python train.py --n_experts=256 --experts_per_token=8 --num_key_value_heads=1 --positions="rope" --rope_fraction=1.0 --parallel_block=false --init="uniform" --warmup_steps=547 --decay_fraction=1.0 --final_lr_fraction=0.0
Below are experts of layer 7 (counted from 0) of a mixture-of-experts language model. Rows are named router (the router's row for the expert) and show model dimensions 0-159. Each number is 200 + 30 x the weight over its row's rms, rounded and kept within 0 to 999.
After each expert's rows: "raises" lists some tokens whose logits its average output raises strongly, later layers aside. This comes from a sample of Wikipedia text that the model never trained on.

# expert 228
router,181,220,155,173,232,221,186,192,217,183,237,245,185,199,230,184,264,185,248,206,166,222,181,179,228,129,172,228,196,188,174,221,202,218,191,200,240,194,146,175,201,195,251,250,204,202,156,189,152,198,218,194,243,233,76,170,184,217,202,237,194,199,226,223,167,277,146,139,205,136,213,195,153,219,243,214,165,198,237,196,211,217,194,150,186,195,182,186,193,210,236,210,197,201,267,176,201,144,255,184,176,165,197,191,238,224,154,177,159,199,194,167,183,180,227,213,152,172,201,206,174,170,171,167,187,187,202,136,171,225,198,171,200,219,205,220,190,236,180,221,179,221,224,170,203,207,193,223,192,205,200,198,177,202,184,206,250,210,226,233
raises: "hail", "Nigeria", "el"

# expert 135
router,212,234,170,156,185,260,207,218,188,206,175,220,209,193,223,240,300,233,230,202,207,179,184,195,203,135,211,241,174,198,187,212,163,172,154,234,260,186,182,181,234,201,212,190,200,252,166,183,251,220,203,178,199,191,185,235,207,219,189,227,180,143,239,229,177,272,163,224,202,197,291,214,163,181,241,191,215,216,251,186,223,214,216,169,197,186,217,189,214,207,199,237,209,102,228,165,202,189,216,164,187,199,189,156,205,217,160,204,194,181,178,193,172,208,186,253,167,200,256,166,185,210,183,148,179,190,196,165,177,226,199,203,179,228,208,231,186,224,183,181,148,220,244,261,197,216,173,239,234,152,169,183,186,195,173,227,240,200,199,219
raises: "lov", "ble", "now", "ffer", "hoe", "mund"

# expert 185
router,194,216,178,164,184,212,220,186,208,200,194,252,194,188,195,194,260,154,239,179,193,180,200,192,208,182,200,243,165,181,199,246,206,256,185,209,227,213,189,199,198,171,191,202,177,219,159,152,255,207,198,224,213,187,143,226,215,213,139,201,175,143,236,185,205,247,161,184,180,174,216,193,199,210,210,207,150,215,198,141,258,157,232,248,216,194,174,245,192,195,195,235,227,149,198,162,231,174,252,208,185,215,169,133,216,228,172,150,152,235,161,168,170,177,215,241,162,164,220,203,195,202,170,179,184,115,175,150,168,242,192,153,165,181,182,205,206,222,153,196,188,221,203,279,172,184,150,188,167,225,191,188,191,208,182,173,247,181,189,236
raises: "cular", "com", "ness", "van", "cl", "cent"

# expert 44
router,230,222,185,135,179,213,212,198,207,234,225,195,175,216,208,189,259,239,240,224,209,214,194,164,199,156,195,190,189,182,193,236,187,213,145,253,234,171,165,186,213,221,209,209,183,255,152,203,223,257,181,183,218,174,133,231,185,227,154,221,214,189,187,263,173,263,167,180,176,154,254,218,153,209,181,194,198,215,231,186,202,169,226,179,239,212,246,212,235,219,204,173,185,213,271,188,244,135,199,165,161,166,154,180,228,192,220,181,159,207,207,196,172,233,207,248,138,207,211,188,164,214,183,169,182,179,163,178,196,212,200,167,217,205,214,183,131,189,239,235,163,218,213,201,151,216,229,176,222,171,229,180,183,160,163,204,233,226,235,253
raises: "li", "leg", "align", "oc"

# expert 22
router,250,193,169,169,240,222,213,208,213,209,177,226,202,262,196,186,255,232,212,172,172,226,160,207,194,181,199,229,169,180,181,206,173,199,141,193,269,190,136,164,196,181,254,201,240,220,199,171,232,218,179,245,160,165,167,201,137,200,191,226,229,169,253,221,192,257,203,170,226,123,195,200,208,183,257,227,220,198,201,151,196,172,244,214,155,185,201,222,245,183,212,209,146,173,232,155,152,171,259,128,148,177,199,194,197,182,126,144,167,244,204,207,211,189,216,243,198,180,200,171,192,183,161,171,205,181,183,161,172,220,195,211,183,206,235,208,199,210,173,183,148,199,215,235,185,192,217,191,213,182,184,184,178,193,166,217,219,168,218,181
raises: " Championships", "ock", " Championship", " Cup"

# expert 73
router,167,220,192,145,161,222,208,151,241,255,152,220,165,257,238,227,262,224,231,198,180,191,190,236,214,181,194,203,210,224,176,245,166,193,160,187,219,214,125,159,244,192,243,199,249,225,195,168,196,249,213,209,251,175,188,252,208,243,184,215,222,141,258,204,195,234,194,203,220,191,241,209,223,210,241,193,233,194,204,159,210,152,250,210,181,159,196,234,227,202,181,205,198,138,227,190,200,158,230,178,172,231,180,188,181,230,147,184,191,244,162,158,216,189,205,211,178,162,243,168,206,206,141,210,160,176,186,140,208,228,170,162,185,225,223,223,179,204,173,175,162,183,234,234,196,180,194,204,210,201,193,191,185,222,204,233,269,168,222,214
raises: "cation", " figures", "Medal"

# expert 92
router,200,181,180,143,223,219,230,169,178,214,189,238,183,234,233,181,223,218,241,209,174,202,161,174,203,175,160,245,202,243,188,217,180,238,124,199,214,189,148,189,246,140,233,242,217,225,176,118,184,237,174,219,247,220,152,203,199,233,204,200,231,204,251,183,164,259,214,215,222,190,238,204,215,180,243,192,227,172,193,199,200,153,194,257,178,188,185,215,217,213,236,219,212,171,263,164,229,161,236,189,199,193,170,176,207,200,153,170,184,220,144,124,169,205,214,190,163,174,235,219,171,197,149,175,151,191,158,180,144,251,183,155,187,223,225,155,189,218,235,204,191,166,183,205,194,218,187,197,229,166,192,223,164,223,194,167,222,183,206,183
raises: "ar", "ized", "long"

# expert 132
router,236,225,193,152,173,212,221,188,181,210,191,231,213,239,218,202,211,202,245,198,198,185,190,173,241,162,168,218,186,195,170,237,156,222,177,161,257,156,182,168,222,182,218,217,198,229,169,141,182,243,188,216,213,203,85,190,218,196,211,199,250,215,232,235,139,226,150,169,206,178,206,190,169,209,211,218,175,192,211,158,237,170,173,170,221,170,165,186,245,132,203,194,219,151,222,183,221,180,254,133,186,162,208,162,198,249,188,144,211,254,184,164,140,195,224,193,166,164,203,192,203,214,195,159,155,208,187,136,163,196,224,188,182,249,197,192,175,211,203,208,145,173,259,195,209,229,187,228,199,179,199,218,170,169,208,210,204,182,202,233
raises: " of", "s", "d", "ful"

# expert 74
router,216,212,209,124,198,246,171,194,225,207,221,216,178,178,176,193,301,168,219,187,227,163,163,169,185,172,184,176,154,202,199,224,159,234,177,185,228,200,166,175,236,221,218,185,180,234,153,161,231,190,180,219,210,205,139,238,217,232,128,216,189,160,288,235,176,250,199,230,240,174,222,202,222,218,221,229,165,195,237,196,232,184,209,226,221,174,207,230,184,210,182,215,216,161,247,182,261,152,227,183,170,193,204,169,230,193,166,189,165,217,192,173,167,211,221,232,171,162,231,229,178,216,170,223,174,161,152,161,192,275,185,143,223,231,192,209,178,212,198,231,245,199,216,241,211,200,164,185,180,171,196,166,174,189,168,229,212,184,207,181
raises: "ion", "ur", "ional", "onic", "apped", "ious"

# expert 109
router,186,208,167,144,155,219,195,154,238,227,169,218,157,244,234,218,294,212,207,163,197,226,186,201,238,153,212,205,195,180,181,239,172,214,159,179,239,217,140,177,220,183,208,236,225,195,175,175,169,219,177,190,212,187,184,237,168,227,201,242,216,147,243,223,180,228,165,181,182,182,218,211,179,215,213,215,250,217,208,176,206,147,233,209,161,171,184,254,218,195,181,189,187,175,236,159,187,156,226,192,169,195,181,196,171,244,154,198,134,249,187,161,210,182,209,233,155,199,205,218,231,208,151,217,153,202,212,155,199,209,179,137,157,233,218,238,221,209,183,184,140,217,250,227,181,182,190,195,212,207,190,205,184,216,159,268,257,204,228,242
raises: " Baseball", "Results", "League", "Team", " Hockey", " ranking"

# expert 113
router,178,231,165,182,203,193,211,179,224,210,229,220,162,230,220,184,282,186,237,187,193,202,150,204,212,160,224,198,178,211,196,200,170,201,175,221,262,171,179,167,193,162,248,189,181,250,212,169,167,203,202,178,219,173,168,222,203,221,175,239,191,141,226,206,155,242,180,197,239,192,251,218,191,203,231,221,199,151,204,165,216,183,236,161,189,163,200,217,195,202,204,168,192,198,218,171,194,184,257,188,171,204,209,193,214,232,137,152,198,229,197,136,213,180,180,235,194,171,215,185,216,202,189,151,183,149,196,129,199,285,200,167,193,191,189,217,182,267,146,196,137,211,208,180,217,193,168,229,176,171,188,194,144,259,215,194,282,148,212,190
raises: "rose", "ending", "2", "aged", "3", "9"

# expert 31
router,207,213,156,194,167,210,197,160,207,207,250,227,232,262,224,187,227,269,228,225,197,199,176,211,199,173,171,210,210,227,189,242,192,193,191,220,224,183,148,167,216,187,243,213,207,234,169,174,232,206,188,225,205,177,149,229,203,241,193,278,201,182,213,210,168,227,166,209,243,206,245,174,176,209,192,221,173,172,261,193,236,176,192,142,200,182,184,251,207,214,265,160,226,185,248,151,232,159,196,229,151,179,234,149,177,251,227,193,146,252,194,196,165,208,180,238,173,206,196,177,250,213,137,134,191,215,216,158,200,196,237,180,175,212,222,215,183,243,216,159,172,208,240,255,206,242,191,166,209,177,185,163,155,204,189,221,205,211,211,232
raises: "ized", "ens", "ite", "per", "man"

# expert 7
router,228,229,156,168,172,220,219,201,227,204,193,217,185,195,210,161,228,187,271,204,189,184,174,190,189,155,177,226,150,163,163,243,205,242,185,250,227,205,167,220,227,207,212,204,180,223,166,232,229,246,201,221,226,214,193,246,150,235,188,222,252,136,272,214,173,271,172,153,219,159,255,241,181,174,239,220,196,210,205,147,238,181,206,157,239,176,207,186,236,154,242,194,192,170,165,175,179,178,258,213,179,184,225,175,223,244,175,164,184,193,155,152,167,173,188,215,174,213,223,189,167,263,173,152,222,205,158,176,187,230,215,210,195,264,176,205,168,175,167,241,203,195,204,236,185,194,194,208,177,192,164,201,228,196,197,224,247,223,198,197
raises: " There", " These", " It", " After", " The", " However"

# expert 79
router,192,234,171,150,185,210,186,208,236,242,236,204,181,218,256,184,269,190,243,165,231,222,164,197,213,134,188,169,192,195,184,227,175,214,197,179,229,184,131,155,216,201,257,176,225,257,177,189,188,243,214,214,216,184,194,207,185,229,181,206,208,198,228,240,153,229,158,162,231,169,262,178,142,234,186,192,208,203,253,184,218,191,251,187,192,197,196,199,156,204,197,177,204,203,245,171,232,144,229,192,197,160,221,164,212,217,155,170,171,243,172,201,183,161,144,244,170,171,209,221,227,199,133,161,187,202,195,115,180,241,209,209,184,245,217,227,183,208,249,215,197,229,226,261,222,213,202,170,182,160,168,180,180,196,189,209,218,194,232,205
raises: "7", "4", "8", "5", "0", "9"

# expert 70
router,211,172,171,173,200,190,196,139,200,169,211,252,181,206,202,149,262,206,241,240,192,162,157,219,258,180,224,233,222,181,175,204,182,174,173,201,201,208,150,165,252,168,235,230,200,226,156,198,203,199,165,202,228,187,145,201,196,228,168,208,189,201,232,221,151,239,218,158,211,160,235,213,168,197,254,238,160,169,243,203,221,174,215,196,194,185,230,257,222,208,223,222,238,186,231,144,224,143,266,220,187,200,190,179,231,209,158,200,177,241,178,179,159,223,195,225,150,222,234,246,201,199,162,179,169,154,225,190,150,242,195,178,191,268,180,191,173,188,198,201,206,214,245,229,185,215,201,188,159,142,222,246,154,159,197,215,173,195,218,233
raises: " same", "ve", " single"

# expert 155
router,226,227,162,161,206,185,218,151,192,205,216,238,164,183,257,217,213,186,209,200,196,200,178,205,217,183,168,206,199,212,184,242,189,221,215,157,257,164,164,200,215,215,200,262,242,235,183,171,171,193,179,237,184,235,177,189,160,220,176,215,204,185,200,229,185,217,172,168,228,204,254,235,182,202,250,248,188,162,239,145,199,142,214,241,165,164,193,198,220,203,192,206,208,206,209,151,178,124,279,190,167,196,212,189,192,241,116,171,192,215,153,156,214,181,209,237,135,201,212,181,219,215,128,192,193,135,189,173,146,269,201,157,229,229,209,222,195,226,204,196,210,185,182,214,180,204,204,195,211,169,186,225,183,195,168,244,261,201,238,188
raises: " were", " include", " have", " are", "digenous"

# expert 39
router,190,206,147,146,186,153,195,186,207,205,208,247,171,220,195,216,249,192,245,194,173,223,176,172,195,150,211,217,173,242,207,222,196,243,114,178,177,218,177,187,176,166,246,198,154,204,221,157,193,215,167,221,216,162,133,215,212,184,211,248,217,156,223,204,221,223,156,205,212,187,248,166,219,207,227,242,203,204,184,192,217,154,225,188,223,207,150,205,185,198,201,191,180,190,187,195,234,172,201,164,166,169,223,175,237,232,138,178,156,209,122,170,167,206,210,231,160,189,241,196,158,210,142,173,186,190,203,141,144,247,205,151,150,192,215,208,190,236,209,193,170,242,224,219,252,165,175,189,214,171,161,174,180,235,178,214,242,150,191,220
raises: "colon", "tempo", "onia"

# expert 36
router,230,184,171,170,186,216,247,218,191,256,180,206,192,184,188,177,249,221,197,238,219,178,181,225,217,157,176,207,152,229,180,203,210,204,183,207,218,147,167,211,215,186,251,186,172,201,176,177,198,225,204,217,228,174,110,181,187,274,182,213,207,217,212,198,143,247,163,171,246,180,247,191,159,179,213,193,141,153,208,178,220,147,184,190,212,155,252,212,222,204,230,199,240,186,233,193,225,119,217,156,153,173,198,177,195,245,185,166,201,181,212,136,176,186,235,244,199,193,212,226,209,251,194,158,185,172,238,126,174,217,170,170,192,228,183,145,199,219,213,189,184,191,197,230,157,243,252,198,183,197,199,213,212,149,195,234,232,204,221,197
raises: " through", "tory", "et"

# expert 162
router,192,228,141,166,191,214,194,165,209,231,203,217,189,244,213,234,318,242,204,188,215,178,226,194,223,170,200,240,210,212,196,202,191,194,200,202,242,187,182,189,253,223,231,230,216,250,142,184,235,255,234,218,186,159,155,211,164,249,182,225,202,163,220,230,235,259,169,151,198,170,213,236,184,170,241,173,201,186,201,177,209,194,265,216,178,208,209,201,242,199,192,233,191,158,207,162,181,136,241,167,207,174,186,201,221,262,147,194,176,201,184,193,169,177,192,234,165,155,263,198,182,208,154,143,209,165,197,135,195,218,170,213,170,216,234,226,212,196,155,212,170,215,234,244,199,212,190,228,165,215,221,204,206,219,192,210,246,196,221,185
raises: "foot", "te", "head"

# expert 167
router,224,203,174,137,225,210,244,184,232,221,201,228,226,224,181,199,280,229,216,178,210,180,201,175,239,197,228,244,193,206,160,211,182,175,171,176,223,175,176,226,226,200,208,227,201,200,187,142,190,213,189,224,176,204,162,253,171,246,138,235,225,123,227,202,188,252,198,182,264,161,201,215,193,193,250,219,205,214,241,144,231,149,245,251,197,221,203,203,216,167,202,201,192,133,221,152,210,136,279,172,170,204,204,192,189,179,130,206,151,220,162,150,216,209,202,204,165,194,210,180,224,180,173,200,191,155,243,181,180,246,160,206,185,220,210,184,212,204,161,189,171,170,194,232,173,153,191,181,188,185,185,204,179,205,159,238,213,184,175,177
raises: "worth", "ement", "e"

# expert 93
router,252,217,164,153,185,180,193,177,223,223,211,239,199,204,239,207,192,200,173,220,221,192,159,229,190,167,178,203,196,171,194,248,183,241,234,215,234,198,201,133,219,206,201,229,247,279,173,187,207,227,180,161,198,205,158,224,193,217,156,246,197,165,243,222,176,225,163,169,202,223,263,217,151,190,229,217,154,186,239,174,189,145,228,201,187,192,224,196,179,162,199,203,193,229,175,162,179,147,274,208,160,168,188,186,225,254,187,168,185,226,153,156,185,188,194,245,151,191,232,186,156,211,127,158,176,142,183,203,133,233,182,183,204,221,170,205,190,240,186,213,194,212,200,243,167,261,176,211,200,151,192,165,197,171,206,202,230,210,214,212
raises: " of", "che", "cho", " are", "ement", "que"

# expert 151
router,198,236,216,136,199,251,221,208,207,212,217,242,190,244,261,201,214,215,248,209,228,162,243,202,200,195,188,205,144,238,222,211,161,206,196,176,229,212,188,189,258,187,221,207,190,259,178,155,175,215,197,225,235,246,124,208,191,256,192,248,217,216,211,230,159,263,156,177,181,193,235,218,171,181,223,187,159,193,233,116,262,187,222,203,196,175,241,223,207,201,239,190,173,207,253,189,194,153,238,189,198,169,168,164,209,199,177,196,196,232,152,166,158,189,247,216,205,231,243,213,204,223,174,161,156,191,189,174,170,260,196,141,213,258,181,177,183,216,212,193,221,213,189,220,196,229,167,238,176,183,194,216,139,205,187,191,186,228,197,184
raises: "li", "ible", "ister", "ors", "race"

# expert 219
router,233,197,214,176,178,245,202,225,186,178,227,241,164,215,206,193,251,186,220,200,234,205,197,221,202,157,183,199,199,197,199,236,168,175,179,228,246,176,155,169,177,193,236,178,208,272,182,187,218,226,185,207,210,204,122,225,241,246,159,232,217,201,239,210,134,244,184,169,180,217,233,170,158,170,165,222,204,179,228,157,190,145,201,205,182,181,254,208,200,184,204,216,211,214,251,143,194,155,278,194,171,171,184,145,259,203,176,153,224,244,156,160,180,198,187,222,138,197,226,228,168,189,171,170,188,177,188,212,146,217,223,181,221,277,148,191,168,214,179,207,222,226,211,223,194,207,191,247,201,161,167,182,192,157,186,199,183,168,211,195
raises: "or", "eg", "ped"

# expert 1
router,236,242,138,139,168,227,245,207,226,228,175,255,167,207,205,153,234,208,246,209,156,176,170,197,175,137,180,226,144,172,184,260,206,229,171,239,234,212,148,194,223,185,234,231,156,236,157,201,214,233,222,212,201,217,194,200,189,232,178,240,254,148,242,232,188,236,189,177,217,154,229,210,194,182,224,260,209,202,214,185,240,227,220,156,237,193,203,224,233,174,218,191,198,161,179,181,181,152,229,210,163,195,207,164,223,252,183,182,174,216,148,196,155,188,234,247,177,173,180,183,168,273,153,173,207,195,162,195,200,202,205,188,150,249,214,224,162,163,201,249,163,197,231,211,179,206,168,213,171,214,216,210,199,219,193,219,223,194,192,210
raises: "\n", " The", " There", " It", " They", " However"

# expert 196
router,204,201,175,152,216,206,215,198,206,214,159,239,193,222,216,178,249,203,231,233,190,181,193,209,173,174,187,236,146,184,219,235,168,196,165,215,212,205,172,161,173,172,249,196,189,226,188,166,210,251,195,215,208,148,157,189,248,265,157,248,219,138,240,188,156,193,139,180,219,208,263,202,196,204,201,207,175,224,247,199,203,205,187,193,186,173,250,244,224,216,241,233,207,175,236,189,202,173,221,169,133,202,183,173,264,199,217,186,167,204,175,174,129,222,212,226,162,182,178,177,228,233,232,165,185,181,143,216,213,245,223,187,183,270,227,205,183,228,190,188,190,191,230,269,177,257,213,198,141,189,170,204,161,180,170,196,228,213,252,207
raises: "s", "y", "i", "el"

# expert 54
router,209,226,192,170,229,226,215,190,186,202,200,205,151,213,205,188,256,194,226,175,227,198,168,184,202,180,206,207,162,189,179,269,216,193,174,174,247,205,162,167,220,175,237,169,207,244,173,181,230,226,168,166,180,179,133,194,177,198,174,218,222,168,185,245,177,257,183,207,210,181,197,158,166,138,213,251,178,193,215,188,194,191,194,167,222,176,213,192,245,193,184,231,202,191,264,180,233,208,206,136,220,178,205,209,207,173,144,159,180,207,216,185,129,188,201,251,156,181,221,180,177,252,194,229,198,190,172,198,134,266,201,176,196,251,166,183,211,246,164,194,176,255,244,250,216,239,225,229,229,149,153,208,192,154,189,256,234,158,211,199
raises: "a", "bl", "b"

# expert 223
router,206,218,195,131,226,195,205,150,234,231,250,256,236,240,196,206,264,204,204,163,161,209,196,206,251,200,167,210,188,180,180,221,237,210,162,181,201,186,175,176,214,212,234,208,219,207,195,221,204,233,190,216,199,219,134,219,137,231,210,229,251,151,235,219,198,234,197,172,231,195,205,215,204,208,217,226,206,169,214,178,260,146,266,231,198,196,187,218,230,211,226,199,217,183,213,176,211,179,209,188,172,199,237,170,180,219,133,182,139,205,154,148,220,158,179,251,175,204,210,205,185,189,140,202,224,199,193,144,181,274,190,164,167,245,206,233,213,231,153,205,223,241,201,252,194,192,171,199,211,197,180,177,170,198,159,276,244,176,182,180
raises: "ér", "tic", "Architecture", "ica"

# expert 68
router,226,227,148,167,189,203,189,181,219,212,175,228,200,223,218,218,275,186,206,198,207,216,229,163,217,135,191,235,220,175,175,222,212,207,175,202,242,230,187,211,248,189,206,189,189,220,186,154,226,221,173,200,269,181,131,224,218,218,172,230,187,154,251,202,218,241,158,177,157,201,255,269,146,213,206,197,216,187,211,220,218,155,242,210,203,192,199,227,206,225,215,226,242,137,199,178,242,138,254,209,183,186,167,142,211,216,184,187,161,233,156,187,209,173,235,211,185,194,221,206,131,178,160,163,153,186,186,147,203,251,195,177,138,216,191,194,198,233,214,224,170,189,201,257,216,189,188,209,173,227,199,160,171,230,156,229,228,187,205,231
raises: "men", "mate", "if", "end", "ita", "pha"

# expert 139
router,188,217,212,188,200,195,186,212,225,198,207,216,225,170,190,189,271,177,234,225,190,214,190,187,227,189,198,191,157,203,162,230,191,198,137,201,234,182,150,182,260,190,250,197,179,251,157,175,211,201,192,167,191,208,136,228,163,195,166,164,212,187,245,241,141,262,210,169,200,186,214,204,179,193,202,192,202,245,253,154,221,174,224,202,234,203,175,189,206,214,203,208,192,193,265,174,241,191,219,147,223,199,219,157,190,190,168,202,140,228,200,177,168,147,207,251,169,188,216,179,187,181,187,216,165,160,169,150,132,244,180,188,234,205,198,189,174,211,150,204,211,221,225,303,197,199,222,192,231,153,195,197,169,151,170,237,270,194,179,198
raises: "rd", "lt", "cal", "standing", "st", "metric"

# expert 42
router,185,220,156,137,179,232,199,187,238,230,196,227,194,227,219,200,320,197,241,195,205,228,191,180,202,143,174,195,179,178,200,258,195,202,194,194,209,206,150,158,248,203,246,200,231,238,160,198,176,225,198,176,269,188,194,205,179,196,192,231,228,175,235,211,168,229,155,206,215,183,222,218,169,183,223,204,186,239,265,222,219,187,243,202,208,155,175,186,171,175,265,235,229,181,196,205,247,179,193,186,159,203,199,127,215,254,193,129,186,200,192,145,154,208,187,230,166,175,210,205,220,196,147,182,137,224,196,191,215,245,214,192,195,232,169,170,189,191,165,209,220,213,251,223,190,227,188,190,211,214,181,177,199,200,158,231,261,187,228,188
raises: "les", "ves", "ster"

# expert 122
router,212,237,144,148,170,201,194,176,205,207,196,227,153,245,183,173,285,198,234,222,191,166,163,193,240,180,206,245,196,158,174,232,190,221,182,241,214,219,204,211,253,148,246,184,203,202,145,149,214,236,151,200,226,177,194,196,198,228,206,195,174,192,264,232,176,261,184,168,218,135,242,238,186,185,216,211,190,210,228,174,224,201,228,183,187,219,223,213,205,167,239,176,208,177,216,135,211,175,246,193,181,165,219,174,193,245,143,195,197,245,129,177,199,181,200,264,204,192,247,158,179,212,193,208,193,222,195,189,208,235,189,168,196,238,185,173,164,213,184,189,260,181,225,215,185,215,226,202,213,178,146,173,215,166,158,234,241,243,202,227
raises: "tail", "ron", "ous", "net", "rou", "light"

# expert 140
router,232,212,181,145,175,200,228,189,193,214,211,253,153,184,236,147,221,222,227,224,175,184,183,199,188,151,223,215,151,233,181,209,209,193,163,221,264,199,126,222,249,173,268,192,142,226,213,200,202,211,206,221,190,235,181,238,192,201,180,218,257,129,228,189,148,261,178,213,254,182,208,186,192,168,234,250,200,206,263,170,185,179,227,160,198,188,197,202,211,178,196,197,192,146,217,160,148,158,221,185,200,194,209,152,208,208,154,200,151,235,190,159,162,201,221,219,171,207,206,185,198,225,154,171,191,189,214,123,181,241,232,234,183,257,184,193,189,175,162,218,188,209,179,238,196,221,187,200,184,160,197,210,159,226,216,261,192,208,182,213
raises: "\n", " Dur", " In", " After"

# expert 234
router,199,228,160,145,195,207,248,162,212,224,212,223,157,227,215,186,239,138,252,175,250,165,217,178,173,159,245,244,183,171,180,205,240,196,181,197,248,190,171,200,229,192,258,212,170,211,170,151,145,230,180,207,212,180,129,213,212,214,161,264,223,207,249,231,197,230,165,172,205,179,222,231,168,183,182,219,238,210,210,188,209,147,221,193,199,140,204,239,219,221,189,174,186,168,238,187,175,182,234,211,186,231,200,118,208,188,151,183,117,223,142,215,188,197,224,223,153,170,192,211,194,193,178,204,222,179,160,191,221,220,217,165,191,216,196,168,166,200,141,205,182,165,164,254,184,186,198,195,205,171,197,196,149,206,177,198,246,186,229,200
raises: "one", "age", "colon"

# expert 130
router,200,239,187,107,177,249,184,209,219,209,202,225,207,203,204,215,301,178,214,189,208,183,162,158,231,182,186,200,199,206,199,190,219,221,150,182,219,162,162,200,281,206,226,216,186,251,166,189,240,210,193,222,207,186,128,201,228,270,128,205,179,171,257,202,162,230,194,194,265,143,192,204,171,229,239,191,181,203,240,172,247,169,264,226,197,199,171,188,222,236,209,239,219,209,212,176,219,165,244,185,186,179,211,183,199,190,156,221,176,218,199,174,183,190,194,218,192,159,206,207,221,170,149,188,141,171,189,168,153,232,209,178,212,201,187,193,194,216,170,202,191,195,243,244,196,217,200,215,168,183,161,201,184,195,136,227,224,154,200,199
raises: " had", " again", " has"

# expert 163
router,234,212,183,181,208,224,210,204,178,248,193,189,183,213,266,196,224,236,250,224,209,190,169,191,163,159,166,213,144,193,203,267,181,210,145,204,235,218,153,181,233,168,226,215,156,230,188,136,186,225,165,170,223,220,107,182,191,194,165,212,208,189,222,271,205,266,178,220,214,199,210,176,151,165,241,230,225,163,221,164,226,122,195,173,210,184,201,191,227,203,226,234,220,195,270,163,219,148,209,178,182,169,198,187,183,225,202,161,202,211,175,195,196,205,201,214,180,188,229,204,207,232,183,166,195,188,207,136,167,233,198,140,157,180,185,188,200,219,225,186,181,169,243,232,176,229,167,189,229,167,207,229,162,206,184,239,235,191,211,260
raises: "s", " ", "-"

# expert 166
router,234,204,188,114,181,211,189,151,221,210,182,273,167,206,210,223,267,167,174,165,188,207,145,214,175,191,186,208,161,176,164,201,215,237,178,198,224,206,190,164,228,203,216,223,226,239,177,181,205,201,171,177,193,187,142,189,166,199,180,222,180,138,239,233,198,238,182,164,233,172,215,184,170,201,210,241,186,176,219,161,192,152,243,206,203,196,168,238,178,190,204,178,229,210,172,179,183,174,215,187,159,166,208,165,195,225,145,149,144,215,149,196,179,173,209,236,171,210,216,198,152,229,146,223,173,143,134,200,143,242,212,162,219,219,207,196,217,220,150,192,176,240,178,286,190,209,190,174,206,178,160,166,179,200,199,208,247,170,178,199
raises: "ches", "ries", "tile"

# expert 197
router,196,241,131,161,183,186,174,175,242,206,216,196,181,249,253,200,231,195,207,160,185,224,189,227,221,152,164,229,217,153,164,211,185,174,213,153,240,253,188,198,223,229,236,198,244,196,199,176,245,224,204,162,161,175,120,200,180,235,171,214,218,148,225,235,205,255,178,183,226,152,221,200,191,198,210,210,225,224,231,196,254,166,267,209,184,218,169,237,207,232,208,209,242,190,220,156,213,155,231,169,173,197,199,212,222,201,138,176,149,225,146,160,216,165,192,241,176,184,217,195,176,219,170,174,210,181,193,170,195,261,205,192,189,249,205,216,229,213,152,188,154,198,173,245,220,195,159,212,166,195,186,166,129,213,162,229,209,184,178,201
raises: "bul", "field", "cr", "path", "ric", "net"

# expert 120
router,179,253,114,130,198,215,200,193,188,182,238,201,210,215,176,209,288,150,245,215,197,200,212,208,216,154,187,196,200,217,195,245,223,213,205,182,215,206,197,192,228,202,257,205,174,219,187,190,179,215,181,208,233,232,172,206,204,222,200,238,215,206,249,190,197,200,192,171,211,174,205,212,183,216,206,224,218,224,190,167,234,203,236,195,207,187,211,248,211,167,213,210,222,180,236,161,225,184,262,194,176,156,181,156,242,217,137,146,156,247,195,149,175,178,242,215,158,199,264,227,180,164,199,170,183,201,168,137,176,245,212,145,180,236,164,238,205,220,248,250,192,270,222,253,204,189,204,247,163,217,188,201,188,196,203,233,250,203,249,193
raises: ":", ",", ";", "."

# expert 190
router,202,218,184,160,186,250,209,190,209,203,230,227,181,187,231,152,286,175,219,210,158,198,164,197,226,184,179,238,147,208,182,224,201,206,170,244,203,183,168,153,201,203,253,208,206,239,120,170,176,236,178,214,218,208,123,170,153,222,179,200,205,199,199,219,157,232,132,179,239,174,203,150,166,217,197,247,182,184,243,142,191,184,207,171,234,180,191,226,229,188,211,220,201,209,240,153,212,142,201,192,164,152,199,185,174,233,188,176,167,226,194,211,153,202,175,210,132,180,246,220,178,195,208,186,218,154,197,161,156,249,221,163,215,229,193,180,193,230,185,231,211,231,225,180,191,219,231,211,187,150,164,213,185,137,201,243,218,213,237,213
raises: "1", "te", "an"